Experts of a small language model.
Size: 17 layers, width 128.
Experts: 128 experts in each of 15 layers, 32 SwiGLU neurons an expert.
Training: a variant of Adam for the experts, 268M tokens, 8182 steps.
Below are experts of layer 3 (counted from 0) of a mixture-of-experts language model. Rows are named router (the router's row for the expert), down (a neuron's output weights, with its number) and show model dimensions 0-127. Each number is 500 + 40 x the weight over its row's rms, rounded and kept within 0 to 999. Numbers have three digits each.
After each expert's rows: a language model's description of what the expert responds to. This comes from a sample of Wikipedia text that the model never trained on.

# expert 55
router:571489484517484505465533550498518455492562577520497540502528501457465406479485578443507479475500544542471449487486455512634455484505462537532475410527540451450425504451399527478511454499509527517509456521495497517480521416537460545476543519511480497543480468576467429424520521519509496555507488547514529485454504462488522537559539516530474418550479529517490560487518527476459513559467
down0:476541501457500506494415551434504515482430502492582452576507534527519431415488500440560465545549479477471450519469519531520519503479499533557530489492478517543504449476514603461525481505561461505502517467468495515444516466525511467544512566527469523482468440517487520510495481587520546513470500449511431494405514477479466452478444458468472475451516415395436496458544485485525560517449
It responds to: Capital letters beginning names after the or a colon, like H-yde, Sy-cewice, plus sim in simple and similar.

# expert 4
router:513481423537461516429446531490557534541520463476559578541441519488434489504517509414438505512506533436503546479489566464522516543473492494470526466588501566519483510449499500449489540521500521509470527491527508420500509462466478536538495598493445482490517457426460540491478532495513505558503483535514503585535448541452521544567433516537448468446601496486473474521480402499516454514471
down0:431455504473532542501561520468412463496474528479482548494495525449510440504488473512489453589527534509487431490549476510516481449508527511498521535436575549418500486507528542467435458525560424439466528509503536519568432482516511517481444505483540449503533553497502603500555490517480536503540483532456562456486462512477449501446505549560490485552511571540593537456496531536482448456437
It responds to: Capital letters starting section headings, names or table cells, plus prefix un- and suffixes -er, -ers, e.g. Current, unknown, soccer.

# expert 49
router:506491500459492588430520456520546499506492501562527520539502497410465458513510466492439531433545568540577453389498524442534544466508439511517451478465508481442470484492392523423483492519546527465522460554502528477519512477442510493529511507594515514545518496516535479518503474467433494463440474466478450599521531473489513547528510500484523509456570425526466539493523447486456563480501
down0:513571384525567486557546509513514541537529550392495491439580501506471540499484474502478462508432518507431466491504450532476502538434468507540491492534488482473565436544513517525438515434485499565510457424512508447470493495499526511529541525425527413498469518471500531492490511530550547520604497455523495471478423491481479421521443448531473500521512534527475468535523519499467437430502
It responds to: Inner and ending pieces of words and names, such as tra in training, er in Niger, ers in Volters, often in military or aviation text.

# expert 29
router:483531473454453523504584556510582465526493408529475524570546490513550426569440451536449587458491486519470454521514486482520491523440504408503586593532520482526505473484506485442528483447527493475541537485514504477488545537486487530528520477526465440470441574513500520491500509414508566429483507561471522539468493450527491439509465476489552506482605477470499515517497516487508535437509
down0:459450481557490465438582483541483547501498510479530478528521408533527422515478531469499531493618509541480493469560436479562465506510510529486546481481494520457536531519507512488494546476600440450468577496512536548553428508497513594534496545501483488504460535477469516485526548546505496513502518486423509503472503540415466507493594529445483504499464392452483471544453427485485507480492
It responds to: Second syllables of personal names after a capital initial, such as Rob, Jacobs, Kennedy, often in election tables or player lists.

# expert 15
router:518485551504439552437506491510411520535463511516504539480573516508461445523545449485453476537490458565467540464498533538582508459440498503479450437502532531525444555534433483450471523476469467526468487443512480532583564464466499471472486490540519528569503567440510491529486559502442471519509555475527568486484522479464578533469537498412475480491462423438510430517513512502492455588541
down0:558441514495469536505520458537508392492484494498523505560506500525532410468440457538484488512503436426483515501473539514482498432532502483465585516456504553491474600544454467542534439494476501450474510488440463570509535522459485468521497518538537537493528489499567486534507468556506465442567498551521524545475514537510417542420502548510482559490461503539549633528523514556520531491501
It responds to: Degree signs in map coordinates and percent signs in tables, plus suffixes like -ing, -ation and the word in.

# expert 3
router:441490541452477540474459517541537467422586513466547486531456500550502545530473500518542537474441455505421521517505455510514536456508496469517534573448512544596532495537468427543508529499524466460559497491474442509444526506495533500532519481508512555486485534500452470443528499535482454460483533479556404509503479563544470469475522398495569489543430449526456534452556541429492562530544
down1:561525507486511437476555523492500466586531561504474511566512507479459555555506481503506511560538528465497506462484451483397470479480498448455552461425507505503453523467451600470562524462544511475552538463463518570521549482500506514517476519552457509495511562499460488508480576523375471484445437503465506421550442535472483526453502476537488509555410468514481466478468501537520452513551
It responds to: Word-piece fragments inside words, often initial m, w, O, N pieces or ore in Korea, Singapore, promoted, benefit.

# expert 58
router:539515557499505529499524512493424532485455452427372484526498480556494502526453506505519413483537461532501467473441507548475501507462449482527437413486529486513481523544498556518456515501505521418564539484464527560523542500491470536473481474560558509547540484477581495485404480452475498492551456460469513542538521611423546438495557507537459523453506491542551508479506539500440490487513
down0:519568503575503489475516498445514478525491561485524499561513460366466514468528569537487528499448516483528510524509505511533484468560489499470500520456503476430589425456476472471469552467478537602493461523416523447501479503502526501469521411499452495447481513501459507448437482457477468502442627574446505511489546507520510480493463536438458506458471472481565501542556508545510526508507
It responds to: First letters of words after the or of, e.g. king, keeping; also the, commas after dates, closing parentheses, and Slavic or Cyrillic text.

# expert 28
router:508425503440459558451498516512511533494493560502520499494455518423480509485474561488413537455550487515502472450509469467463501599476504544538490506445524449527519496478529478507523448545525425474468462430515504489481547527501533515502515401481469493582504507451494461535483459503503511438578540502491401531444533494521490465522584522408531486485468521443434482548501470492532606463447
down0:538477471499517464463545550455554499459483528461514469471557523502457438496450497529516524518500531448480489531509540473568541484510515489525522414564475559463440432462461465500523512515562518499568404522489518505511490461532403528537531546520440557451458465570590536467516564491531492470459456556514535453495468584434461510530523486512586510515538532484521511459508429481449488478571
It responds to: Final suffix pieces completing a word, such as ive in live, executive, collective; ior, or, as, er in senior, career.

# expert 11
router:485504464531489418533518484475491457395459489523507497492539518546505536554460547548492521497447430519578442500550482504493461467520536475486566512493466476489549486568449470501477507495491499497507489456466468479535501460501426539511530474511535505511561491512462518514495630456570518527487518430491517416478430495454509549555552504511551511533586544465420456454464454430590503501530
down2:458474501603483524479437509482504459494425563488511464530557618456521491501446522499523435509544450539580542559519488497467468478598470378543436505518507457510571464549477545558500505457485454476480523454454465509436484454500462499490531452520434450479503505509497556508500537472468452506543453466521486485559479508520481524488534508471536484508521481485464523563515440465534580524534
It responds to: Inner word pieces such as ourn in tournament or journal, ance, ited, it, and year pieces 199 or 193 in date ranges.

# expert 23
router:457506426459533508460554510497461515481509628454467519540592569444546490514569465501544518566489533472468492450535509481519439531504490500578493496530510487581567444536467517569496447443556477525473508514455505549508519480465524529500518486543493524503454566464469538501493565564509449561450470436581517485429513517519535529516507461441512462544475501470542469459571500449516534503490
down0:421455438500568538450489579527449493464513528544480510549528499448510497538456500491529431483421401523528457564482512551475458523514552465488492506556486523481459424490538499464430541476458472477528449570524468496504496490578463575477483510421537451470497538505507461524497503445435445482459491528460472455553482490491474545468542450481485504448481523518401469421486487451500554517532
It responds to: Prepositions and time words like until, in, at, by, under, after, month names, and name-initial pieces in tables.

# expert 50
router:560509505462495518479556544589478473462487507489481450488477511525505577510480492528436529544491415501533500508563413495536432505531514458477493479543475446561543441471580510559532485463476486466526474540542483502453540534481540540547526498482485518503525580512546532433523469490538478444512393519553452465443502477529568492557467539479521431526464505486570496566559555462493456525428
down1:482564507521449480551419497541504521530462582500515497439493483522465503531456547438493447476518499471534457476520500537436568537484528489490518517525480423533544507525515550540516429485485493481472449419487490457578485542452515473513527436533443512465489571521462432504470446438542487460507515510517400444486454507541507528528494493534518568542419530551509513544504505368473489506437
It responds to: The opening piece of ordinary words after the, a or and, such as ch in change, ex in exhibition, and Bra in Brazil.

# expert 25
router:575495508525432501525568530497464491483579546511496568549424565488487559475584531523483428545565476511496513493459429526467510477505510507573507521546523521464501512482542477536475415508465511485475538550531523494541497511407431491479523525533480542443557443497483488567490459445531487491537454503461427561537460465473475427456446486490459531492544545514585518451440523546519506478534
down0:554511481506497476535520548451515479528497524528504558546506541477478527525501498511488424516542521553508575499457489506525515534506509538602514513498554513591506496509428500464447549471503561515469500523553525556536521516551538437538523479562542454492524577520456512499494461431448551479431508491504459565471471506519584475498486529499501524523532476545486544510537640436448451388504
It responds to: A lone first letter of a common word after an article or verb, especially l in lived, lured, liver, laid.

# expert 17
router:486541495503488527548457458485540510417474580489520511469473532484538395519499497570497522534480564552423476515506513458551428451518469501551537549490501518480557464507507495550597581509563494488494513569456485579557506543443522533513454508454562520564496524499499551482505546516486532437505475538521419561509551488500505452414499464520471449479503509495450509471498519506435409488480
down1:555487565530534521501420441432543460495492589437522489470518517469548470536492512431477540469517582488472537556503538440546547456607498497485460564550471636508499485468500499543555473530511460534501491462467531580519478439490486501569534479517520543487546448508470480501513539503474441529525504489536499457522535505501447460464508499518539492469503592531488576488494561513500447457490
It responds to: The particle up after verbs like made, headed, taken, plus word pieces such as -ing, -im, -ham, -ed.

# expert 6
router:459444484502562449519483535513525418480448495404475457454477545489517526504551548470452525550408488494480514529451502471486454501444554557505584462529482482466395598451473483510541483453538476487558504453501512526471536477533550530523569466465514516476551499449493566507472480517523542504489459517530412568530493540497557478456534549462503487497565527429535459463511475506574497483521
down1:524492497506538483556507483477445319494506503460437512479485484546469471513539510521451488510466515507483495566492471434436447525436539537502556503492487497438452479462523506500482488480531463498525502451518539581444490487479529610527473479559535443508514491473593496523493423527577503502478433513504523576491540482431537494473467477517510495521517514527513487488482415467535398498518
It responds to: Capital initials S, R, L, M starting a word after a line break, hyphen or table bar, as in Laramie, Runner-Up, Seven.

# expert 52
router:505538504489473512499505551451471470523516548588501522512441519530492499485550489436508515502505467452568415572505559482578536507578514518505471458534550479537557466587523490532561533520513478594516527525454526534461501542410462468524495537484477448447423466445539484474527433508523499461490471454541450609453435470526492500570486525529521561451487550487515468548527532505503529515485
down0:498538556432537490479506421557520507546535496584498527531564528450450493518483458413498463506420504495585547423475555500553495529436459464423487440537487442521519534514544513476499468522487514445537543525520498457534516459535544547563543490482486463454482479486450489457569494542473537521534412489535527508518458559467535483526519555414459522464499445461443482523518512425486504518543
It responds to: Main verbs and auxiliaries right after a subject, e.g. received, was published, had been, continue, including word-initial pieces of verbs.

# expert 60
router:491515473504471535488426565509513475498513462594561524516500555572429514506440531486503457441472530484553460391485517516462555528475460458543510576502483476503506512465595516542546517496508527472556512509434598481517484446531496516453514479501506494478544499457458455496527539535555516557504604519519495495520413460536540485420510509487550536555500481554510511472478583453526468462474
down1:530583458481466487451657522487512446471557438418532478486402484467522525502481502458541512532552558501491501465518474548506439501473523566473436540516470437514457499529560508441551472517521472488504575467527515415475456475496511537465484508465443499458464527442458474456599468447462539526486521479522464488520479470508465504475525448510465546488529517470509446424520473513501543480506
It responds to: Suffixes such as ial, ic, on, c in influential and territorial, and paragraph breaks before section headings.

# expert 12
router:527440465519531426530513565540516453513468567505524425469456502473557513448567495497452524458442509531448528432494542456516547524514554575545553578494521539509558568480486489498501545513463511472498493555552509486427514422531475515521472536536515467481537486454519512555518507540480540607518546470486506432456550521529447491444489525527537505430509493521454513448499418537569499564521
down1:445513489495508508536490487492508422538466515478519506495462428498504545483524472507436529498509535483505555520408514431476563495557489502498500529485467521506532557494444495491583498461480454494413466511538457563484527404566529577551486549502442568510553549487489436551541445488499512500489525502487496497516516491515545538452516537585438466486491478511591541486522454564508564624483
It responds to: Capital first letters of names and headings after a paragraph break or table bar, such as W in Walter, Wilson, F.

# expert 43
router:451464471527498561494422510460475454444505509437495447457575547446536533457455463520480426494475584460537517528469480557515462507523543493453484520461442466497526455503439519545512547516503629480500488493508478511511551444499503444551460524546550458475530482500526554490434511480508455553463437517518533439517509481495459427474503546524437515489551503600519436501479463540522444449461
down2:518507404460501512532508559456463565470477535547494489452516518489523503516494496532416461479548478503527460511486482477473555494481498446524493465549468583503441542505512494521517540493437543495454456529435500606488517463485476545457511545592515570542453515509556493493570470572574523528486511503442503545484519465576469519458437513539507414483534499521546527490549542477487442458396
It responds to: Full stops ending sentences, opening quotation marks before a quoted phrase, and sentence-opening words like In, The, For.

# expert 61
router:513527436487518484548548521498525543510511488449527454555510485502520500469529608464486516537517497475482476546425486524539519431577494437518530420458515482478473526536489510425550440453525511441475476533541449500506468503476451510512508455493514483565486442564464511594465450486425508443482429515490467494557411480558535497535448518551465516512582545552475503520588496552450499502541
down0:515460538483482489487560550545537568497468550525453509526447528499518507506495524477547478489459579479451477509564427438545515443509458569520495500510549593420534478455521478526513484486482482509511485505521573505563514479511475523551526476490509549534549512450559617452500535487529546470442498469552455447539487578461504471485513428469578442475558565502478542431441516502531519544521
It responds to: The verbs are and were after plural subjects, plus pieces re and str starting words, such as struck, strategies, reissues.

# expert 18
router:496527514499518504478501513489501544475481528542463520490534487516428530471498517486468492519478487466492470462520501516575484531539469492527510431488465512532528565537409540543437529568477554492532520517503545485518545597500492491414511492521551603469446497409511524451433421469487499489475496454556467477417453475519503518553521461456572476431446512521408480411552549492528496509429
down0:425472504577502529459467507510490456605453455488419544479493577512470460521528461529462507489537525494458503484507487475529504466563546520458480449466465482544433503461481478516476519498408456488513540553550570615511559504477494540535551484528535459562481427448527568493413514463528515402480429520453559481508484501518473454492521496494514471519536523531471476541542565519528496515474
It responds to: Connectives and verbs in running prose, such as and, of, is, be, before, won, plus plural s and sentence-final periods.

# expert 45
router:503522470492461488498536546457476553495567517475502483526607504485577484499469495467478545506480456484487571536495551425511417524506502455533543462456488472507547569461451521445441448530395444484463515526516551487559565447513484455547529483436489472506422517493488533474488507514465555516533461501579473509548541507513476427540487531543450385449546534508451487500521476464446489501488
down0:489528543525524526406481549464513475494522513504503511511447481443532421517558608439539557476531549517530470490503544474525500472486477539494498520525538460482421451522503444518486491486455483471585421552446516466542524498474418485484531437425528559531541455592507510494587574503450430549483512497494505468479456495453513520511484455525525500564462537526528445438504505550504568477513
It responds to: The appro piece in approximately and approved, plus was, is, -ing endings, No. in lists and two-digit numbers.

# expert 13
router:581507522538492480428552529378488552460491458501473452432520512421542527510487589517491458497557437461478482506528513520520465477540467537518463552489440528504479516454505429526457437532506531516491462483492550553472539492500502482522447562496500500525529488471562502475481477454562519543534501539534485496508476537537443473518537424542485516549418503538566540399473482483530427565557
down1:490470444534490515467559523471560483542544481492503536457500537543475562497534431579475456616424553406433601495462513516504459547475535488501487502554531521532530562462527489470544550473491482505561494499502509535459470463481504446473551480530497535492467555463491457528467504496461393448481582530487521448495485543448548471556464534494476515540493558475476457507554486568528527515469
It responds to: First pieces of ordinary words right after the, a, to or a comma, especially writ in writer and wh in whose.